Weights of a small mixture-of-experts language model, trained from scratch on English Wikipedia: 143M parameters.
Below are experts of layer 4 (counted from 0) of a mixture-of-experts language model. Rows are named router (the router's row for the expert), gate (a neuron's input weights, with its number), up (a neuron's input weights, with its number) and show model dimensions 120-159. Each number is 50 + 15 x the weight over its row's rms, rounded and kept within 0 to 99.
Before each expert's rows: a language model's description of what the expert responds to. This comes from a sample of Wikipedia text that the model never trained on.

# expert 21
Word-final pieces like as, ent, ful, list dashes after See also or cast headings, and salience adjectives like notable, important, popular.
router:31 62 62 66 24 48 35 38 24 57 55 80 64 45 51 19 73 43 75 36 63 50 59 58 74 39 55 36 47 59 18 66 58 41 42 53 52 48 58 38
gate0:63 52 71 38 80 57 31 54 56 37 40 50 45 44 45 44 41 32 22 37 27 56 57 53 28 66 33 36 54 30 74 38 32 52 61 57 56 48 66 54
up0:54 62 31 57 54 46 31 39 49 46 34 50 45 48 39 53 65 36 44 51 32 48 57 59 59 50 53 25 40 60 69 63 33 34 32 42 59 40 59 66
gate1:62 67 69 54 34 51 58 49 37 30 68 41 51 57 56 25 62 55 61 59 29 47 29 45 46 33 44 17 77 75 61 31 54 31 48 46 27 35 70 64
up1:20 54 52 51 45 32 35 42 36 48 37 43 31 52 59 37 58 56 49 75 28 55 49 67 46 47 52 48 62 60 57 35 59 54 64 38 40 57 57 34
gate2:28 41 56 21 19 47 41 87 81 73 64 59 65 34 39 50 36 45 54 22 46 69 37 63 59 44 38 52 50 44 49 25 46 55 68 48 54 66 40 71
up2:62 55 81 36 59 30 35 20 41 52 57 41 41 43 70 64 66 42 36 33 45 44 39 41 40 54 47 33 59 92 48 39 83 74 43 62 89 67 26 62
gate3:55 55 36 57 26 68 62 51 40 55 53 40 44 92 24 63 30 58 63 41 58 54 34 27 60 54 75 63 23 32 24 54 64 42 91 46 38 49 47 28
up3:46 31 55 24 67 26 40 47 49 46 40 52 56 16 59 47 64 51 25 56 37 59 50 49 61 42 30 45 66 54 86 54 44 61 22 48 64 59 36 57
gate4:41 47 62 58 49 54 32 94 69 36 41 54 50 35 57 39 65 54 45 41 53 37 92 72 69 49 35 53 31 63 43 57 43 16 63 34 69 96 44 46
up4:60 60 50 38 53 57 69 18 47 38 46 50 37 50 66 45 50 47 66 81 49 50 57 43 42 41 50 49 61 65 47 66 64 52 54 60 36 33 57 66
gate5:24 39 58 65 65 35 55 49 65 50 71 44 21 32 63 41 60 50 27 26 53 73 32 41 50 40 53 43 66 62 29 31 70 53 39 49 38 66 45 41
up5:59 65 69 50 48 72 58 57 16 66 40 63 47 63 58 62 53 55 72 61 46 57 52 49 54 47 57 28 56 24 43 50 45 69 55 28 58 71 56 05
gate6:45 47 90 69 57 51 70 29 77 31 66 37 48 67 65 66 53 44 42 25 25 81 74 52 59 65 36 73 38 60 40 54 48 75 50 67 49 47 26 45
up6:71 29 62 52 60 73 18 59 42 30 13 64 49 48 52 63 47 62 56 46 74 48 47 53 56 58 30 12 31 47 52 42 44 62 66 62 56 84 79 50
gate7:61 63 43 51 62 36 43 41 51 43 34 73 63 40 74 39 56 66 50 22 50 17 25 54 47 46 49 67 36 49 41 57 18 34 78 56 97 46 25 46
up7:64 49 41 38 21 64 44 29 47 45 63 55 44 75 63 49 56 27 35 62 53 43 67 30 41 60 59 61 63 74 41 28 67 34 37 39 24 54 46 67
gate8:80 61 16 57 49 60 79 76 74 55 62 61 49 53 80 60 60 64 51 83 77 48 72 60 26 38 55 49 37 63 55 54 39 51 47 70 60 30 68 64
up8:10 47 45 44 38 32 44 63 27 33 58 58 60 24 00 47 41 43 47 55 61 43 63 66 42 54 31 45 63 75 48 44 21 37 48 68 60 56 48 59
gate9:51 34 64 59 40 45 53 86 67 00 61 39 40 82 28 62 57 49 60 56 49 55 66 59 65 39 44 56 52 58 20 24 34 57 46 52 53 43 27 66
up9:56 70 41 46 36 47 62 46 46 81 33 65 63 41 35 35 56 32 30 34 52 78 30 46 60 38 39 54 51 46 50 66 81 60 57 26 48 53 57 33
gate10:46 31 51 59 30 59 77 70 47 45 61 49 44 45 34 44 74 65 63 28 51 51 44 64 71 55 66 52 41 65 42 60 33 35 42 26 36 63 41 53
up10:45 64 46 49 86 43 57 55 53 58 82 29 50 59 18 68 43 66 54 87 54 41 40 40 21 56 61 36 37 54 76 60 34 48 51 61 47 63 52 41
gate11:44 62 37 29 45 49 09 60 54 34 63 99 30 25 37 43 79 55 67 33 67 38 65 58 39 39 69 45 81 45 40 51 56 51 25 56 17 76 82 50
up11:45 13 46 77 58 70 44 30 35 46 34 28 52 58 29 63 60 29 50 74 27 57 59 49 82 59 50 39 32 53 71 60 47 26 67 46 82 49 46 35
gate12:56 39 66 21 34 36 61 52 85 39 53 47 57 44 60 19 46 44 37 60 70 78 78 46 29 59 42 47 73 58 35 54 65 44 45 67 49 71 44 60
up12:63 59 77 36 49 34 53 19 67 52 45 45 78 69 75 54 54 63 57 38 31 53 57 41 31 51 63 71 21 41 67 63 44 44 45 21 63 24 72 18
gate13:60 39 48 89 60 72 62 41 38 48 55 36 53 29 76 51 47 45 48 39 68 19 42 43 48 58 57 48 49 57 61 52 56 55 52 49 43 53 69 40
up13:42 51 27 26 53 56 30 77 40 45 23 64 55 46 48 30 61 54 45 64 40 77 56 47 38 29 42 24 59 64 40 83 61 56 42 42 61 50 48 54
gate14:54 49 68 50 54 45 72 57 29 81 58 46 28 73 41 54 42 45 62 55 66 74 42 72 54 40 61 72 40 52 56 61 48 53 51 61 50 34 63 41
up14:25 79 47 69 60 37 34 59 52 55 61 68 53 61 40 37 61 52 71 22 36 57 56 65 53 52 63 55 55 42 18 54 41 67 33 48 52 59 74 43
gate15:59 63 47 61 86 69 19 37 59 64 49 58 69 51 51 53 14 57 40 45 58 26 55 46 42 50 45 70 34 60 36 37 46 67 25 23 41 35 62 66
up15:35 74 63 56 39 40 54 34 65 72 35 36 71 40 40 30 40 66 37 40 58 46 23 84 51 53 68 62 56 50 48 41 82 56 52 54 43 43 47 50
gate16:57 26 45 67 72 53 24 30 49 60 24 67 62 19 77 42 53 32 59 37 50 66 34 47 45 51 29 68 58 38 32 65 41 64 44 29 48 61 48 37
up16:38 32 13 52 51 55 28 40 37 58 58 31 55 37 33 55 32 52 55 47 72 40 31 35 36 75 66 63 28 50 67 75 29 47 51 13 62 37 41 21
gate17:45 59 49 64 43 76 51 43 32 31 68 51 43 22 28 51 00 56 64 73 27 53 56 17 57 43 52 66 51 46 67 55 50 57 74 44 54 31 65 44
up17:63 15 56 41 62 66 50 50 33 30 50 66 45 33 56 38 26 34 62 13 48 37 44 50 73 50 80 62 61 31 18 81 43 67 21 76 38 58 45 40
gate18:23 59 49 30 36 40 44 30 70 40 47 66 67 22 33 57 26 65 41 42 43 73 51 60 63 69 59 41 51 58 38 43 68 43 50 78 50 30 62 41
up18:69 49 46 44 50 26 46 39 58 61 52 23 48 36 39 37 48 72 56 52 45 58 77 69 47 78 49 25 41 50 63 54 50 16 42 50 42 51 55 45
gate19:51 57 19 56 28 77 38 31 47 52 38 39 47 53 16 46 42 56 59 56 48 54 36 33 32 40 66 52 39 83 58 53 47 46 40 25 27 27 51 62
up19:65 33 40 53 54 82 47 44 42 39 34 38 61 69 65 54 29 77 68 67 46 43 92 54 57 61 69 67 56 60 36 64 39 72 35 50 44 58 67 59
gate20:68 47 31 71 38 52 58 52 63 20 48 50 58 54 62 25 65 28 37 36 40 63 32 48 57 74 48 57 39 31 57 46 45 39 68 68 38 74 31 43
up20:53 52 42 90 54 56 64 54 38 61 23 45 77 52 48 37 72 17 67 46 46 70 48 46 75 55 62 46 46 34 39 40 17 27 29 27 66 51 48 37
gate21:58 29 31 67 48 70 81 39 24 60 56 36 28 67 54 53 50 52 63 58 53 36 54 33 37 81 56 59 42 38 46 48 60 35 47 55 56 17 32 59
up21:50 70 65 61 53 60 22 34 58 66 56 56 62 41 38 45 49 68 39 44 62 42 34 43 30 02 67 56 40 56 26 47 93 47 65 49 36 44 48 42
gate22:45 41 70 52 47 70 52 46 56 28 34 41 35 54 41 56 40 59 21 38 54 67 58 73 40 47 69 17 45 56 25 68 52 57 44 51 64 24 66 56
up22:66 49 19 55 42 35 38 45 50 58 59 52 47 31 34 40 40 24 37 57 67 61 65 41 39 50 29 76 46 43 60 55 38 79 69 35 64 49 58 37
gate23:24 48 53 44 74 45 69 69 57 56 22 54 52 40 81 39 42 55 57 54 24 32 56 62 45 29 46 17 70 61 36 46 43 64 53 34 43 24 55 39
up23:34 44 25 49 65 29 49 42 42 30 42 46 45 66 54 37 35 72 58 56 59 64 61 61 44 22 69 49 50 61 46 27 33 69 16 38 40 55 56 67
gate24:26 43 50 59 28 66 52 60 48 33 52 82 40 52 56 66 63 30 71 47 59 74 84 41 59 48 71 75 48 26 41 58 49 54 28 23 61 34 73 48
up24:40 65 44 51 51 42 30 53 67 58 53 47 55 61 40 38 66 54 47 33 49 69 31 62 36 19 53 40 42 74 78 37 45 30 54 34 47 46 30 44
gate25:64 35 44 42 62 55 48 61 44 36 45 41 41 49 49 44 35 37 57 69 52 46 67 41 61 46 61 56 57 52 40 63 46 57 31 37 53 47 20 39
up25:42 78 72 67 44 40 65 66 74 51 66 63 40 31 46 65 71 36 37 24 58 41 22 43 38 44 29 72 43 44 42 40 53 79 75 32 70 67 76 56
gate26:33 79 13 00 50 34 58 41 53 62 58 40 69 69 56 54 48 65 57 52 58 59 44 49 44 74 70 52 65 40 50 72 40 61 26 55 69 38 51 55
up26:52 32 49 54 69 24 47 65 13 63 40 49 40 55 67 22 48 58 50 31 66 65 62 66 45 64 45 42 46 36 48 58 63 35 51 69 27 69 52 45
gate27:66 42 43 34 54 54 49 71 29 51 47 41 42 53 56 85 47 39 57 61 54 31 41 50 61 57 55 48 42 39 23 60 54 70 61 41 45 72 45 72
up27:09 90 46 65 49 47 34 72 35 48 70 59 32 34 68 59 73 59 79 38 26 38 41 51 39 58 48 63 39 50 28 27 41 50 23 24 23 44 58 59
gate28:33 48 46 77 59 54 68 54 29 67 68 60 47 51 17 46 53 48 56 64 45 27 59 75 51 50 04 69 32 48 56 52 20 70 48 42 82 85 58 31
up28:39 31 38 62 46 65 25 53 49 46 57 62 50 53 57 37 44 34 46 33 48 66 59 59 50 40 66 51 66 68 58 44 45 59 43 54 62 70 82 57
gate29:56 62 26 48 65 42 56 71 63 76 46 52 31 35 63 44 44 50 46 74 37 55 42 46 73 51 15 37 80 48 71 44 40 47 71 43 57 78 37 59
up29:30 43 71 36 40 28 49 57 55 58 12 54 43 43 62 50 50 19 22 16 58 26 39 28 57 52 62 71 40 57 20 42 60 40 49 34 57 30 38 56
gate30:62 76 70 36 53 38 36 48 53 60 46 65 89 58 58 42 55 61 29 65 68 70 44 20 40 40 57 60 62 28 56 30 67 47 69 36 59 50 35 52
up30:81 41 64 04 38 52 44 51 54 51 37 40 48 27 67 45 46 45 42 59 61 53 62 48 66 61 49 61 63 55 44 29 53 43 35 34 34 42 36 59
gate31:13 57 50 53 35 28 61 48 61 79 61 54 38 31 40 25 56 69 53 34 23 23 35 53 48 19 30 52 59 42 68 72 61 68 58 46 66 50 66 49
up31:27 18 46 64 34 72 66 36 56 49 51 46 28 60 51 69 61 57 59 69 70 30 73 65 46 72 51 48 27 56 34 63 51 50 34 71 11 53 23 61
gate32:58 58 45 53 41 52 52 64 91 36 64 42 49 55 45 47 66 65 61 50 39 47 36 46 56 49 52 42 25 76 57 75 48 51 36 38 55 13 54 42
up32:49 74 49 44 35 73 44 60 45 44 61 45 56 57 33 74 51 26 60 60 42 38 26 73 84 64 49 37 49 67 43 72 35 57 41 43 53 27 61 29
gate33:53 47 71 52 60 52 60 54 74 64 40 35 83 41 69 38 33 54 46 43 61 38 50 58 40 48 27 73 66 36 33 36 83 59 60 63 55 37 53 38
up33:57 75 73 52 42 36 51 55 57 62 62 51 36 40 55 46 52 53 61 50 58 47 69 64 57 41 34 62 51 46 42 32 70 68 33 79 62 63 55 56
gate34:37 29 36 67 23 30 32 37 59 36 23 30 79 62 51 48 41 68 66 44 47 25 60 65 52 41 62 59 18 72 31 55 28 48 29 53 36 58 46 54
up34:23 52 56 43 50 46 63 29 53 58 47 73 22 64 20 78 44 11 43 45 49 55 90 56 53 46 44 63 25 69 59 46 71 74 37 57 37 50 68 39
gate35:56 58 54 33 53 50 71 45 79 62 35 47 64 39 53 43 59 52 46 42 49 32 46 38 74 49 48 25 64 51 37 63 50 17 52 47 20 37 37 58
up35:63 08 46 76 56 35 54 43 40 16 42 24 74 65 27 50 45 34 50 44 60 64 55 68 55 56 51 78 31 27 68 45 32 71 90 65 51 55 69 32
gate36:63 25 68 56 40 49 06 49 81 67 40 45 54 39 76 45 72 28 12 64 54 52 57 50 39 56 42 36 57 47 65 53 65 40 77 40 44 44 39 66
up36:64 60 50 22 60 43 37 49 42 38 47 55 34 41 42 38 17 46 62 61 51 58 60 49 56 45 59 63 42 54 65 38 29 52 16 09 49 55 54 47
gate37:47 77 34 34 50 81 52 34 33 77 68 36 49 78 64 57 67 35 51 58 37 34 61 60 54 80 38 55 70 37 56 56 42 44 63 46 40 53 49 60
up37:33 31 60 40 55 55 61 25 39 33 43 62 67 38 70 25 24 39 56 49 58 52 55 47 78 45 49 79 69 64 42 51 38 44 34 51 23 38 42 44
gate38:28 64 48 41 61 65 46 48 57 57 54 31 26 47 74 46 38 93 34 34 66 24 44 51 22 61 40 37 82 68 43 42 69 49 49 63 46 41 44 54
up38:45 36 30 61 33 64 57 42 31 52 49 37 23 57 70 62 32 60 38 52 73 25 43 53 40 41 74 53 53 51 56 62 69 58 65 56 67 33 55 55
gate39:80 68 63 62 42 59 37 45 52 54 51 68 66 64 30 49 55 23 46 34 40 33 38 91 45 46 28 14 73 53 64 50 38 26 69 41 67 52 70 36
up39:20 30 47 53 32 60 90 35 39 50 30 43 47 49 58 32 36 35 45 39 54 27 53 47 38 57 23 58 56 28 21 50 66 32 59 56 43 46 72 60
gate40:70 41 67 76 59 23 28 47 26 65 59 08 56 19 52 38 51 50 66 49 48 39 22 40 40 40 67 46 60 63 49 44 45 72 33 44 56 73 31 46
up40:57 56 39 24 43 50 68 62 54 57 51 76 39 61 79 44 41 60 49 52 58 22 45 25 36 55 68 49 16 56 28 51 68 61 37 48 47 37 58 60
gate41:69 79 51 48 33 52 73 50 65 52 56 58 53 44 36 54 61 41 62 57 73 38 28 46 55 42 43 47 33 59 43 57 40 63 54 52 37 58 45 47
up41:31 59 44 40 36 59 54 58 48 54 72 67 34 33 54 48 49 46 68 99 59 47 46 29 46 32 58 34 48 45 44 62 52 52 59 74 50 49 46 67
gate42:43 57 32 68 32 44 62 51 58 31 57 53 67 53 28 69 72 52 59 40 78 49 25 55 34 35 61 61 49 51 75 48 36 46 71 43 38 45 44 34
up42:43 53 67 45 67 62 48 42 50 35 66 53 69 54 47 59 55 32 73 40 36 66 66 57 59 37 55 44 74 58 25 50 39 71 23 52 58 55 45 53
gate43:48 40 59 49 39 55 61 61 31 41 40 70 48 50 35 39 26 23 48 43 47 50 50 41 48 73 63 75 14 23 78 49 51 35 34 44 54 44 69 55
up43:35 74 24 86 22 22 58 39 44 80 58 60 60 92 63 35 80 69 74 38 61 58 45 30 49 43 54 57 24 53 49 63 43 29 43 60 47 60 35 47
gate44:60 49 43 51 33 50 23 60 41 82 76 17 37 58 52 51 38 59 56 36 37 33 26 71 43 47 76 63 60 42 53 73 65 71 90 47 80 44 61 44
up44:71 37 45 55 51 60 33 43 55 68 79 27 72 45 62 33 44 65 59 46 38 34 43 57 49 61 79 45 32 45 45 68 67 53 62 55 81 51 50 45
gate45:55 51 58 42 37 57 57 96 58 47 62 71 38 31 57 32 44 49 49 23 63 75 91 30 55 57 46 56 59 36 63 27 43 67 25 70 44 32 52 45
up45:48 63 47 44 71 45 68 47 36 63 49 35 53 80 27 36 63 39 57 65 48 43 46 37 25 55 71 56 70 41 18 36 38 50 73 53 56 67 62 58
gate46:72 35 69 58 52 62 78 72 39 41 51 59 52 63 64 59 38 55 66 44 52 57 48 36 54 46 44 33 67 60 46 50 37 55 65 53 54 45 40 45
up46:55 18 39 51 10 11 60 58 58 22 34 49 64 64 29 42 69 30 65 27 45 63 37 48 75 68 56 29 61 53 47 56 28 50 61 41 50 38 68 24
gate47:68 43 90 67 47 52 74 46 44 16 60 58 77 40 88 25 39 50 52 28 53 64 44 44 76 29 69 50 79 39 34 40 60 56 32 44 08 36 37 59
up47:51 59 77 67 19 42 40 56 51 23 50 51 69 38 66 31 53 44 57 30 73 42 39 62 60 22 60 62 62 42 44 38 51 53 42 46 43 50 46 58
gate48:60 43 41 22 36 67 71 75 49 41 61 47 25 51 42 73 43 42 46 56 65 63 37 50 28 67 69 35 63 35 78 34 55 91 51 57 52 56 69 67
up48:50 61 36 47 27 52 46 70 62 49 35 46 34 38 45 44 57 57 36 33 43 54 52 47 46 60 45 60 22 58 38 54 37 58 50 57 54 58 62 53
gate49:42 49 23 27 64 32 49 37 66 50 77 37 49 50 39 32 56 78 34 45 51 53 50 49 30 62 50 36 44 54 62 62 58 51 64 68 50 50 55 41
up49:43 42 45 46 29 41 54 58 31 57 24 58 25 44 32 42 30 53 58 58 56 49 54 41 52 46 32 67 31 36 57 00 54 34 38 61 30 64 57 51
gate50:62 53 52 55 58 60 59 58 28 46 67 58 44 29 38 40 61 56 74 20 60 65 41 58 55 52 39 38 56 27 87 32 37 60 55 63 54 59 43 60
up50:40 45 48 75 51 34 34 52 47 50 47 38 40 50 68 44 47 52 43 84 37 52 57 60 52 54 41 40 31 53 80 58 41 54 33 46 56 63 59 43
gate51:28 38 70 60 58 66 49 85 33 54 54 50 41 07 25 69 33 38 62 60 51 49 58 57 57 37 46 52 44 09 35 55 26 75 44 81 28 58 84 62
up51:40 61 41 64 47 32 44 34 58 79 60 79 47 53 55 42 43 65 65 64 71 32 60 31 24 39 83 47 26 42 31 68 58 52 21 70 56 37 62 51
gate52:54 64 45 44 51 41 63 22 20 59 40 48 56 47 36 46 40 50 14 89 46 63 78 46 58 69 37 50 56 57 42 66 67 50 32 76 54 74 36 55
up52:34 71 21 29 30 41 58 26 58 48 53 56 51 29 30 54 71 59 63 69 53 40 45 99 79 75 40 19 32 53 54 60 36 52 35 48 54 47 53 44
gate53:63 30 36 41 43 28 54 66 22 38 81 27 34 47 42 69 43 56 63 55 55 76 38 13 45 37 40 48 50 21 69 34 39 56 62 60 77 57 58 47
up53:30 41 35 57 41 48 56 36 41 51 58 29 40 39 67 67 20 72 69 38 45 40 14 57 60 49 42 26 41 34 72 35 22 50 83 39 32 77 30 54
gate54:55 39 47 33 47 51 41 83 34 53 35 48 48 53 45 49 42 45 66 85 89 47 53 33 65 64 53 39 86 59 27 47 25 50 80 52 44 45 52 39
up54:26 76 31 35 46 21 69 13 44 49 44 65 55 33 55 51 51 41 39 78 32 38 40 47 51 70 47 48 23 21 50 56 38 53 47 50 60 33 34 42
gate55:66 52 71 51 53 35 96 57 42 24 59 43 28 54 44 29 47 51 52 34 35 69 43 72 44 77 51 58 54 44 60 62 73 31 55 65 53 59 38 30
up55:49 48 47 49 53 47 86 34 75 70 79 56 38 73 65 55 48 61 46 46 37 45 50 54 48 45 65 61 40 42 45 66 65 15 63 54 60 54 54 53
gate56:41 44 48 14 42 35 63 58 38 57 50 48 42 80 82 51 53 69 61 56 35 48 64 38 40 63 28 28 38 65 46 59 55 60 70 54 55 44 27 55
up56:72 53 26 54 63 51 71 63 35 67 65 34 44 65 54 57 37 69 57 38 57 39 81 26 32 37 30 64 28 38 52 58 39 67 63 50 53 55 66 52
gate57:64 41 96 56 63 44 44 44 43 46 44 60 52 49 54 56 50 43 73 33 56 51 56 51 60 20 55 57 38 39 32 59 30 45 46 55 63 50 35 40
up57:46 76 31 43 27 79 48 60 44 38 42 87 60 43 69 60 53 57 42 47 41 42 41 67 51 77 25 49 42 49 45 48 43 47 39 12 62 62 74 55
gate58:55 46 40 57 58 60 47 48 86 43 38 55 44 34 57 57 51 58 42 57 41 49 32 44 35 37 33 67 75 49 43 39 42 65 61 27 66 60 21 72
up58:85 62 64 37 28 68 73 52 50 46 76 49 46 49 23 56 43 44 51 58 56 43 54 59 51 73 75 47 36 41 53 52 30 35 22 67 54 50 69 63
gate59:44 33 76 35 40 65 33 87 62 35 63 58 33 61 46 64 36 38 49 50 48 37 61 51 76 46 34 85 58 65 49 38 53 77 38 34 62 68 40 51
up59:37 65 50 43 35 62 47 50 63 88 60 82 74 46 53 50 42 61 37 16 54 46 30 56 50 60 60 44 61 45 43 29 61 32 61 45 49 42 59 50
gate60:59 82 52 20 47 41 46 03 59 53 64 58 64 53 42 51 48 36 31 56 41 55 35 37 43 51 78 60 78 55 39 69 65 62 38 51 74 49 41 76
up60:54 61 63 59 71 59 34 50 81 70 55 51 29 60 65 74 57 47 29 39 59 46 47 63 50 56 67 51 59 34 33 59 67 27 66 82 36 64 50 74
gate61:39 61 60 49 51 63 27 49 33 68 26 62 40 42 55 44 65 54 55 78 32 43 60 61 35 48 43 70 53 67 39 38 69 65 41 46 52 42 66 36
up61:36 46 32 45 56 42 68 40 52 38 47 62 47 33 59 44 65 62 54 48 44 62 52 57 63 36 37 59 52 49 45 65 38 28 47 58 57 28 59 56
gate62:74 50 28 55 46 46 63 48 11 45 53 35 81 28 25 49 71 75 47 33 36 59 27 75 56 69 39 41 44 24 76 69 56 51 42 58 42 62 78 43
up62:72 38 55 58 66 31 37 50 55 12 43 53 59 69 48 41 60 52 56 44 25 73 22 46 67 45 42 50 21 55 58 56 63 68 69 56 46 61 24 35
gate63:68 39 45 58 59 50 65 08 41 48 34 66 46 59 60 54 71 38 45 79 26 67 63 64 41 58 22 54 45 41 44 46 60 31 40 76 52 32 28 73
up63:45 49 82 53 63 52 41 31 35 65 39 33 38 43 87 49 42 50 54 38 46 47 46 44 71 30 37 44 45 46 39 56 53 34 47 44 37 45 38 57
gate64:69 44 43 45 52 37 31 37 54 53 64 26 68 75 57 66 68 61 49 62 32 51 47 35 36 30 71 63 27 62 57 59 61 29 54 33 54 34 43 52
up64:41 30 65 49 36 82 63 28 34 84 62 59 47 40 28 61 45 36 49 24 79 67 55 49 60 55 82 25 44 39 55 44 71 53 37 84 41 49 27 50
gate65:54 43 70 62 74 60 36 53 44 31 50 21 31 65 36 78 22 49 44 63 45 66 71 53 73 31 40 61 68 72 58 66 45 48 44 75 40 48 59 80
up65:64 63 64 58 74 65 35 76 26 44 41 43 59 29 49 57 38 47 48 58 69 44 68 51 71 68 46 50 49 61 58 35 50 42 71 28 47 73 43 46
gate66:40 63 65 19 43 61 35 57 45 63 42 45 57 46 33 37 61 62 52 59 64 56 54 54 59 27 69 38 57 67 57 28 39 43 50 25 61 38 56 46
up66:56 43 24 61 59 27 66 45 49 50 47 47 49 24 21 31 51 23 65 54 44 25 71 51 37 36 52 45 39 46 57 64 38 77 39 62 51 61 51 51
gate67:44 48 50 36 47 45 30 65 41 74 34 59 63 49 71 53 70 61 62 52 73 40 56 11 42 36 58 33 59 42 39 73 60 30 61 60 42 63 54 35
up67:53 65 43 35 61 29 66 06 56 31 51 50 69 46 39 52 71 63 38 28 14 66 39 69 47 22 64 10 47 45 85 69 61 53 40 51 76 52 58 63
gate68:61 60 61 62 56 24 22 47 57 24 42 40 49 42 42 44 79 40 68 67 33 31 48 46 38 56 67 29 61 64 46 51 63 30 35 59 66 50 52 16
up68:40 63 37 46 38 52 50 52 69 45 26 71 39 35 57 37 25 33 50 37 64 48 41 59 30 34 53 33 49 51 66 46 33 51 41 40 31 58 49 57
gate69:34 17 54 46 50 27 16 62 75 42 44 53 69 56 58 42 70 46 54 73 45 25 53 44 43 52 39 35 55 61 58 31 56 22 61 51 49 53 54 24
up69:24 34 45 39 43 47 07 54 61 63 56 61 53 54 34 62 61 48 48 61 45 39 61 67 51 64 61 55 59 63 51 36 55 17 40 82 40 66 58 48
gate70:64 82 48 71 30 47 63 34 41 33 46 62 51 40 43 72 47 17 36 36 74 67 12 40 50 54 62 56 58 27 37 69 63 48 35 31 43 75 63 61
up70:72 67 44 67 39 76 39 32 30 54 62 43 63 40 43 45 66 62 43 54 42 36 45 56 66 66 72 67 72 64 52 64 38 69 69 61 51 57 54 22
gate71:42 84 36 59 44 61 63 33 39 36 39 47 51 63 52 53 54 25 43 59 53 74 41 68 57 37 76 53 68 34 52 12 65 36 31 69 47 35 32 44
up71:51 89 00 43 38 50 67 36 19 74 52 47 55 47 47 72 55 24 44 57 63 68 28 60 54 58 85 57 55 57 35 72 45 59 39 57 78 72 28 37
gate72:69 44 49 58 46 55 67 41 67 32 40 62 41 63 44 69 24 25 45 46 78 42 46 70 28 57 81 57 31 45 60 50 26 56 35 43 43 31 69 56
up72:32 40 55 00 65 28 60 54 50 32 80 63 78 53 42 32 39 37 34 47 32 60 66 44 78 62 40 38 49 35 55 59 45 65 54 47 45 51 55 54
gate73:67 40 35 61 32 69 58 78 52 54 48 76 43 50 56 70 62 33 36 61 66 58 68 54 32 56 52 61 51 50 23 39 57 75 34 49 59 72 59 32
up73:48 56 38 75 41 62 32 77 58 52 63 56 51 32 51 41 79 76 42 69 50 42 59 49 47 38 32 46 52 62 64 41 78 80 40 26 45 55 52 25
gate74:32 38 36 58 70 58 24 70 30 00 45 54 36 65 38 42 24 72 35 68 57 47 40 62 47 38 47 72 35 54 52 22 53 53 34 34 39 42 52 58
up74:38 23 32 47 50 70 41 31 32 39 48 49 50 56 32 41 58 61 63 72 76 47 60 52 69 36 76 87 16 60 81 41 39 45 36 35 56 54 48 62
gate75:56 46 20 45 67 57 70 44 36 27 50 25 43 61 41 53 40 38 49 49 69 58 47 46 51 73 44 45 40 40 74 31 43 30 58 49 16 23 43 34
up75:46 46 64 66 33 35 24 58 55 40 55 44 72 39 55 25 51 62 40 66 49 61 56 53 47 33 33 59 76 57 49 56 69 58 36 61 45 67 52 59
gate76:36 34 51 47 58 32 52 38 50 45 06 13 42 40 10 40 42 54 43 45 39 59 62 51 56 41 60 44 50 34 60 47 28 44 64 25 49 53 43 39
up76:76 61 61 32 55 54 49 44 92 58 67 41 70 62 41 51 53 39 52 49 43 77 46 58 45 47 48 54 75 18 26 39 70 37 73 56 35 58 60 52
gate77:48 42 58 60 45 60 43 83 52 33 54 30 57 37 84 34 31 61 30 41 70 41 44 35 39 51 21 31 71 51 44 68 52 36 65 72 31 61 22 67
up77:50 31 57 57 35 58 36 60 48 41 44 31 49 24 52 62 62 56 41 46 34 51 54 33 77 55 37 35 57 78 58 82 44 47 63 72 57 68 36 53
gate78:66 27 66 71 72 45 23 34 37 48 56 44 41 42 52 54 20 54 36 46 76 50 54 49 50 29 72 89 73 38 49 66 68 45 38 61 70 50 47 50
up78:32 29 42 56 57 58 24 35 47 80 27 57 38 52 57 39 48 38 57 58 51 47 28 37 63 48 58 54 60 45 31 66 64 43 53 32 50 41 61 43
gate79:41 19 63 23 17 40 42 58 49 11 58 40 54 42 50 59 53 58 45 39 54 46 64 65 58 85 39 49 36 32 46 45 62 35 46 37 60 74 82 56
up79:28 64 60 53 54 29 51 63 72 73 51 48 55 45 27 48 68 40 48 41 46 62 30 58 59 39 48 27 40 12 39 50 61 37 49 26 72 27 42 68
gate80:51 41 52 55 57 46 51 08 68 56 48 39 44 67 65 65 41 39 46 57 34 86 54 46 61 70 52 21 66 20 63 69 62 36 49 58 42 35 83 50
up80:50 25 32 39 43 72 61 61 44 31 73 67 52 48 55 57 39 44 55 41 63 53 41 45 49 71 57 61 55 17 63 40 30 89 48 34 17 45 48 58
gate81:65 59 47 56 60 49 37 97 55 51 56 41 36 58 67 61 62 54 41 67 23 47 41 54 48 38 32 36 46 66 90 42 22 50 52 29 53 55 61 48
up81:57 55 36 53 17 38 47 74 55 39 64 38 57 42 21 74 46 39 41 48 73 36 54 84 74 53 61 72 49 29 75 39 50 63 48 33 45 42 66 52
gate82:65 39 36 54 73 65 43 61 31 73 15 61 70 62 48 51 38 67 50 29 31 33 67 39 59 59 52 50 68 56 48 46 27 24 54 51 32 58 43 50
up82:53 42 68 38 65 42 46 19 38 45 54 44 60 66 65 73 76 38 66 46 39 37 45 53 44 38 65 28 31 53 69 56 33 48 34 29 49 36 37 39
gate83:62 84 47 91 49 32 51 35 18 27 59 37 33 83 11 70 62 49 35 63 39 39 42 48 43 69 49 71 46 43 63 44 81 28 65 54 42 21 64 42
up83:62 30 57 45 51 59 51 51 71 78 48 59 81 59 59 29 48 52 66 35 57 68 69 65 44 39 57 54 47 51 44 65 62 73 64 61 54 61 42 56